config.yaml
n_layer: 11
d_model: 224
n_experts: 16
experts_per_token: 1
d_expert: 576
d_shared_expert: 0
activation: "tanh_gelu"
moe_layers: [0, 1, 2, 3, 4, 5, 6, 7, 8, 9, 10]
router_score: "softmax"
normalize_top_k: false
routed_scale: 3.4
balance_loss: 0.00392
balance_bias: false
init_std_router: 0.0225
lr_router: 0.00216
n_head: 4
n_kv_head: 4
head_dim: 64
vocab_size: 8192
norm: "rmsnorm"
norm_place: "pre"
norm_eps: 1e-06
positions: "rope"
rope_base: 10000.0
rope_fraction: 1.0
qk_norm: false
attn_scale: 0.125
tie_embeddings: false
parallel_block: false
init: "uniform"
init_std_qkv: 0.0504
init_std_o: 0.0471
init_std_up: 0.0504
init_std_down: 0.0298
optimizer: "soap_variant"
lr: 0.00294
beta1: 0.95
beta2: 0.95
weight_decay: 0.14
lr_head: 0.00901
grad_clip: 0.5
warmup_steps: 200
schedule: "cos"
final_lr_fraction: 0.1
batch_tokens: 131072
seq_len: 256
doc_mask: true
train_tokens: 734300000
steps: 5603
dataset: "wikipedia_en"
Below are experts of layer 5 (counted from 0) of a mixture-of-experts language model. Rows are named router (the router's row for the expert), up (a neuron's input weights, with its number) and show model dimensions 0-223. Each number is 128 + 24 x the weight over its row's rms, rounded and kept within 0 to 255. Numbers have three digits each.
After each expert's rows: a language model's description of what the expert responds to. This comes from a sample of Wikipedia text that the model never trained on.

# expert 7
router:105121143112160120196168121082166131106130129137106118135133123143095150126115107131130196138153145169111068137088141114065132158175116136098114128114122084103160132126124141122171084138138128129118153068087142140125078129103116123129137144107111149130155143118113104136125141085174161126140147140120082141133121103123139123115095113120172155159105109156114114116175160145145157123157159122084106129119153124109142164127156122134115137076117086107138119125105131151131077121146145140080140151122166134195137127142149174128119134107109106143155112123124166144122108084122128109109124126145179129139150110181093144133146110125139118132130092132112126100139113121154126129141
up0:147155122103120109114119068160128097136133109085131142135138095145161133125123103143144132093161174145113103118117156123110139129120141159120152069123127111133120129141146141109117147139133123146157137126150113158110145147117153167119159111165144081154122131133129169101127156110146119135133171132091147101129092109117135136127129138126141160161143144155130120110053087119126118070110123128141150102156073090135138124102116091148127123156078164165150115116111082132193144118115125145111171066132149148109129113141164073150168117093106125114180130127117133109156139115091124141103117140131150081093142146107137128083144152062134131128124112141102122107099159098130132111132
up1:117110083131132138094099120144125125119095104105119163151119158138141134115106173126110100143161118098134108177142137179070160148109127093113148124136150111142149106161137156153135110156080120116115114145141122134131100157129104126113127180130125100166169111117127133162161134138144119133100126148100116098132086148067132081114071116144125126076174136187129142099146132134134131112154129119136126130099097145113129102159141108141103157109113127105153118153164172133113155155157143128138132166133163130140121095118146128142120123144154098142113139120113078074081085133121185152134104125127115121121107098162138110140108109114128120105101122146131119115077081163076151112152
up2:114155093129128119128092127147144123079131142124140142109164096139155135109147099114123118166156143140150109120123148174107108120145145115112122155132106154104152129103126131114133130137095112113094080127093094159187112124129123111120114110110104106157126105122105088083110111131132140120111142061158110075112127103096138147154119110109150127155148075140125141151093160121100148101169133177183181148137101146133128125132118101124125171165129149140132111112152165143146132111139123121152129135128154140097156144111087147097124163145137170130128158135119119133138111143120092183138123180142189125109178128092137146141145132110123128098165119115117070119115105127197133108160
It responds to: Word-final suffixes like -s, -es, -ed, -ies on nouns and verbs, plus function words like those, since, once, following.

# expert 11
router:152124110136135154116102137123142087141128131112108191136098131105128110138100141137140111121149099173119146098171107137175096115122164147182165137134139147139122151106148148133142118130097185138137093173117112083106108188119154155102096123153108131122124134147131153119166141115136122158097097102149108131128090107096168207148135106119127119125144111136166128092110141133143132137158152115150105149110120123170145127079129130158116174140111113162108117152125147109143095134140133133123124115132110178095122089123165155111109081132145132130125166111121102189154124158116119118095136157139118106096149125143174087104109137119119070165114107120103131103132112116117134130077
up0:162140149107142172133082116114127066103150132116134180141142114084154108090117113123152131104105154188112111133161146136120103095122120092167161156125121156123083121126114117142135101125166145124110185140118114137113134161136119148114108106135108139168089136093133124107120160138150112145124134130111137140131087095083137137132156130115092149110111091138147102146082145149146127127149190128119144122125163115143128076131132122137117142121122101142158139129162100142145174158113114164093084086121169119157153116172128182121129139107137083125154163120129140198117099156150140128137113158108157141130184147139139151151127100149134165132129110141152112090119149160147123131119
up1:140145142130127142106140109151132120163105105153160143153114144164097106157102144113109189141130102119119137137166116103137114118141113098106117128117112178147119137127132140097151120130109158141116152110123153066162093150095092125160117125146176132108157073178140082125090161122117098148138111118147105131146117177146160141154150160107128103177137135126158172076148137142130134146102118110109125143135115133112128155072180171166107109130087117126103137121158206111105110111093173131126148111143125092129137140110157124118118116123140127104146112110114143089159133084128088095148104135130137132141145141151151159172140119132139129139111124158105176100079128141117113112127
up2:140130122091152087167131133172088130137118104101109154147117071130118176127093092125130100162161111097138100129155117140147137141104097157120115130128092124142125056135106136135135118134117166103100162105116175142158122169160152154140136146131166126124161120108144140102116135158147091152138177138121128137138163153110129133143121103136202167115161080092125124107185122135137121131134149110126159096102129121128166114112089143130141125141102140122135138119103175162116114093133122163090110144157089166147091155087160113148132097149158109138131114143099142143137101100106092158118110134147131125111077114121168151109158120128140126121119127098096108141133081130124149169135
It responds to: Common nouns naming organizations, places and works after the or a, such as film, University, album, League, River, club.

# expert 14
router:133119149136147091106116097143123138141136077168099109105136119132096135131101074104124112150077178116109108127128146163124165121130137120149107148168179105112128127141149162090099087135134117170093127112139108125128127119097121097120150151170146124123088132159068149164088170138144136102130110104150114099123075114112160120121103171142120144106111124085126170122101106146115109136165115090143116119149177100155138145124135132112108106117159143081119130160154093114142129071125167116146088170100117131106148138149145111111166142138115135146121120096119110130151134107108149119130096089116131126138125129081096146143128125127150091062122158097156139126135175123160140128142
up0:184107111170069116125110078103130174091141128132106147114108147126150120167126128148129130095120133114114168125085106158157171102164156104092138154122124109169125109156114088090102106117145091113108103137095119149091140126153131162159131142152134137142170110077120106178092152145119122141127123144143100114166124152160144102127170117149153133125123128115107118107142117127165096126082135153108087136159121134111118126119134148123174136105174124140133111083134139104075119127151133120111150147116090143122114118118133145112130169154116135134141112150083103168140113151145137065128121121092170152144126128157128133162115162110127085123131116129139171116173182109157129118120
up1:093098118118170106131132164122112116105121131132110129117137139156138146127143123112086109160112135103137133132102147122132104144147154149121168100139128106140098090173115123134119102108094133141093090154116123134091104140075133091171159118137168115132135150108104131158093133151145148172172126145140129158134153173111140115129103107125146136123152148135128141146116122140124133139132117123142151156114149151117113135102159113096149164153140142146167140148128099096117109122099193145150114171123076143123064085117154133091159136087129151106081099096117156080132107108143152156135110154112149121149135152121080146113082168151110077157131118191112148171146149140086132135090
up2:080136127119140108118166128122135162120139135163167133107088108092107155140094161136152112121150125147155121152132144113106149116137111112135145191153152121125154136135107183150129074166123121137105141151093119100108120151111093110124117155136128168135121114100167164143104105141078148114096129097158102104132084110118134108154147102174146107105124097121126113156113161173104159110152133178130119109139133097153128141148114131115112111181128135121108184130133148060112122089128170120154126126122150129145153106092102120099146152138123139070104129077121119133131122136124139123140157141124153136104129083057141136162125092111078083166121148130121121148134109102115144119141
It responds to: Consonant-heavy pieces inside or ending proper names, such as Pala-n-ca, Bà-n, Bo-uch-ard, Ibrahi-m, and the Tech-n in Technologies.

# expert 9
router:129118143114101129096088114139098154157139130131145151186154113159106136132102145061091104145112117114126135137106153092162115135140095135130117170108126137115135117135099120126138130122111083103123152133125141150130145175107144128130098156125127120111172107055132127131137139133104119168122143164156132133115152137127137152108079151144102095100094096146115126154082129112152134153108165176126113110153133131087145138191094099067173160168143130135133063132116160158156111116107128128111171144101155142124143141117087144163154149118110106144124090129135106116144116121146092171134126151140108114126119116125187125145125092109091108097135122093114129092121129131179128103118
up0:108129131112167122103109125166097135129150124103163200177090112143082158145106139143153140146105125119144134165099087073148156164135150159145116146149131107113122101148144144147123148160098075096131139130109175145155102167143103141146123166150127129123123132142152150067122137132116109171104129096112123143121129140144136069135125158089115128137116093135115140176163129178113131167100126096097098122146131126143152102123126091125110107169102120124152162152108101160104117130103081134097142153130099184127149134130126098109103175172090134105124116143130124156091127122153109077112115152117113131155124091141137145081129122117137095129110125142167131140136146139135128132124
up1:109119121121134130139094132111155124101181141158100180101135132111113177077132132160097130102121119104125130143111160107110119115124111115124088143109087107108126155092085117131154156133117122181152160137110163120114163120119114113095119181136138108113162173148155108128151077175124115162153101160136132120138082122140122185135132158124119101103125131123093154104180122152120123149114124082111127139183099101082144107151117102114089156145135121116098114108114117126170122122086071097146152130157109109107085144113154109130103132097150125132136144129139108094157162113075128138129161131156105111150137148148126128149109117126175124140118141151102144185154117114134150120119
up2:147139131107159110134108075126147182158133136108105133115108096096179144153184123129134130144125126145102122157105152122145108152135129109105115098091117139102159127151142130147125125060106140129182169101100103174146115127099082148090135106155127119153096132092105147161100140117141109119123115136080127183109135122136139098137138158126113084141156108125108126101137122134116117095100138120126140133118140092147114157147119104163095141137119142145132142137136068136132113136117143127153088103123173099114167132166134111110122179092132136177152117126109113149170122154144138123104143120133143115128141119106207127146133122130128168115120080117117098096055141124147113164154
It responds to: Prepositions such as on, in, of, at, from, with, mostly after a verb or clause, as in "died on", "appeared on".

# expert 3
router:080100174126137118174108151139101125192135152142130170136143141125122110168163106157126136099150152082180150139104096110134133129137132132097125103116118147120054109114121096111131112097121125087130116139137097093109140131180108112129113157134144123127163145137134116154162101135081119108140142138113175161184126148159128115131137128126121068132096131094167132116143125121128122134104159127112082135138118151096079143111156173118180108108123086077125174102086130150099152136179125148133121093148108128161109115115117134125104142135139137098135095129142121110092150108140118120104119102125145127157101126115102081107131155147131125113125126135147131149112121171066112144121
up0:156112099150086159152146124120129092152156124115162149186144110087110111145132144131131149125124144140138136105167110153118106134141124137136095143123165144158139117105122111114150123137128151095162143164149154101142127100117119140142116147167129116084159155106176115152197111135153141128154135153112129121166116102130130115174122149102126155109121170117103081105125122122141143110114147117146112101158132184122120112132159082130103127152114115108156186113133133091205117146133132132123144112155107056129146112133089125125097137078134125131131149113108127151105090109128112156136124070125158153104141129145157093109134133124206103097123116133089158144150126159138129149158
up1:119118166070158096160108132108147120134135111137068158107143133099141135151106138085139104112105123143150147153165143166130126149172128097121080075128131113155122129154106108117104124151123082080161120098161095165118166148117097115106128151159183135107154115155096145138113132131135172117093158129105078188163076095137147150102101135107160146118128147125152144109152121132148153132158165123100105132138152149118144165127153115100112163165144117116162137103138136129172113081098116091141131136143146145123111127133154129124147104119146099139136108108148137084140122140142144114133055142121101129095169113106123162117140121108115136166137114109112132104160129132118098107113
up2:132135126139156112108133178142093094111140147103126119142136106119133160138129170110120132076100137100118135100127129136092124082146129097104105186154078148108157133134109113136129097164133112121094135110131138085157079115130138114141176147157146091111103136132147151123102145143105113106095160112137146111073103123109107138133148140103121108160128107134092127149120154126139136136113125129199116131122133146138094179106132158153132095164130135162099128137149096154099176183090138117133126122142123143103159098124085155167143100147160110111155067125092127136127150138123157142121149131146146145165138120114115120110119132163119180106151147087133137169101139136111132137051
It responds to: Single capital letters and pieces inside acronyms and foreign names, plus LaTeX math tokens such as $, \, _{, as in CPU, PUK, Māori.

# expert 10
router:186168117155071107110155132103123170115141087147158137109118155134139127129139173123162071111088095103113156152129141110122108146096105144113170100148161088110163132094156117128134145124128125158102138122131126119122115127184126154125125117127126203138137154148141093124111115088129152128116094183146114153100133126150131116119122117136102127132127102108083115108106094128112155135116110185112149115154129136146102157122141121155114099131119113108127117124142117097113154131173112141063165141151096096129071129140099134109140127156146144125152141125115148128136147076102151166157116087105131138162124126117095134134142190139145152138162176128095097146127085110106133117128
up16:179109123086127116137147174122143157147114131094137154121147116139143114094166131160125144155133118110106115155140079101090128132130115122144108132157170130138144139109123136154114135156112098143122137129096129126112132121151138103102163140107152156129105134079145147105121108118148130105081123111125098096119147144167153145152119150126120160169223127175139107175114134129097077133131114134108143159096108107134155177099105099150116127139180136093156101151097127120105126120122136110107173132122121156119134143118141124154145152152150118131095167104125126080151142101158125119192140132175130142164127073140086119132091138100130162136081147156112111129128112127092166112153
up17:139165136122206138113146137096107131140129121106097102161109095113136146139142160116123093127137136129151111195154161116088096172155188106115123160142139106120151153107124144123150116148140111166152114168153121113113124144155132118123159151082093139112124100118135125117131140107069156107123133138118119098125126179138138112141114114186170136115125144186118116083138149130125135138112088106101119128124158118140137148126142134148142134157097146157140118118139122073150156161114137148119130104140087140140085071134097143139093119140115129147159191166131142155133102105169144118157115122164104163125140077104144098131089142104155139138104092118145142099115129115089118125137
up18:149122089124123143121116126128111152151083139130101094149141124133156079142156129132138126122090145136122123151164143127131161133169148116170128112119181125110158135161131164095097132135111067156127114124097095113137142105123115101093149109134102122150161155158109119121114167123151159133146116127145104100139086174112152105110110158099079144115105125088123164136123132165075132110160122127112133122132143143095141135134129125166072120150088104076147125162148129107076141128139098133142123104095126115129133148121053150098123124108105142141118137135147147117131085150116092172139150182140116155164159121159136154100125125132125112097116088193160120130172118132165110135113
It responds to: Word-internal pieces and suffixes of long Latinate words, such as -ation, -ri-, -ion, -al in inappropriate, inclusionary, Liberation.

# expert 12
router:121099137094100161125112122153127153161127118091145098128143145123122135161151151156105156141153127112162118123125128117118171152132123108177154127145117111137135097093129147111093170127079142101150105066108118142156163108132115097092124100112128102102118150119114153111131122103129117138150089129072115093128109169141081122103167098136158188148154157170146120117156137158153131119078089134128154095112122141107151111133129102138113111116132163166154110183112081138117113092120115124112076150132137117136126146126150138108134136104098108151112171127128180152152124156156091142109121142156105097117129128129201170117143085097147111126134109122125134104131145150152122178134
up0:140113119117125087132097119152117141133140104113140168146130143099133120114103156131161116110142139133150117107122170083164125157104147114116160077087174156130123112122117126086169115148149132115134108133143148152158076162082074108196114147110138150162080156153144093122146090104122084113146110178106118085128130123104136125067138090122125175131138146140110109137139126131144130098112102151157125129154143129124096121102140092116125183161121070152097101163084148117120111150127127089153110111101143118132136127113139116097116093137152133129143163141116144112162073132149092119129116098135132129160147118150142127136130111165139110100094102165137104121147148121092112141163
up1:157164072092130122144115105092153130133157128142159121061122104135147123176126106154113109089161079128125139127122125167099108101130118141118109130167141166095095131105143142128110127131116093133105142098158134109161117127134121111161159148117178075096127114134123163130144145107114127110128117112157150114162129137108116131137144157101105160099102102100122130122143144152144144086130133096144157126148147113125122147151093144137143162097111122149095157112109135145174093177120147100120103133114122101106133055180130119129148125125160116138147113158144144123117133141097186103141152143128122107103114127126160135085101069125141158080128163138139116134144131136107106211136
up2:111143117128117104105095141147064157131135153098126155129105144113158140159181137144131144143134140155092114133105116105090128171153090106136164140157113160111088112113066159132113153138121130115106110163109106128168124111144129127109105137111192134162115110104107112139121124112119105087143119135177092135113154122128117168091138084130125125177098130142138090169156121150124099132122097090126136148133144123127106127132128124090089145130104164120185158144095104141153098138122130103145160177169150173139128123164170128112095147113122096110128137120080104099145121111135173130113103105090097105102125112148146168113086132125161152136111094138123124105112124078116112130134
It responds to: Short syllable pieces near the start of names and rare words, such as Jo-le-ne, Pra-ka-sh, phe-no-menon, especially in cast lists.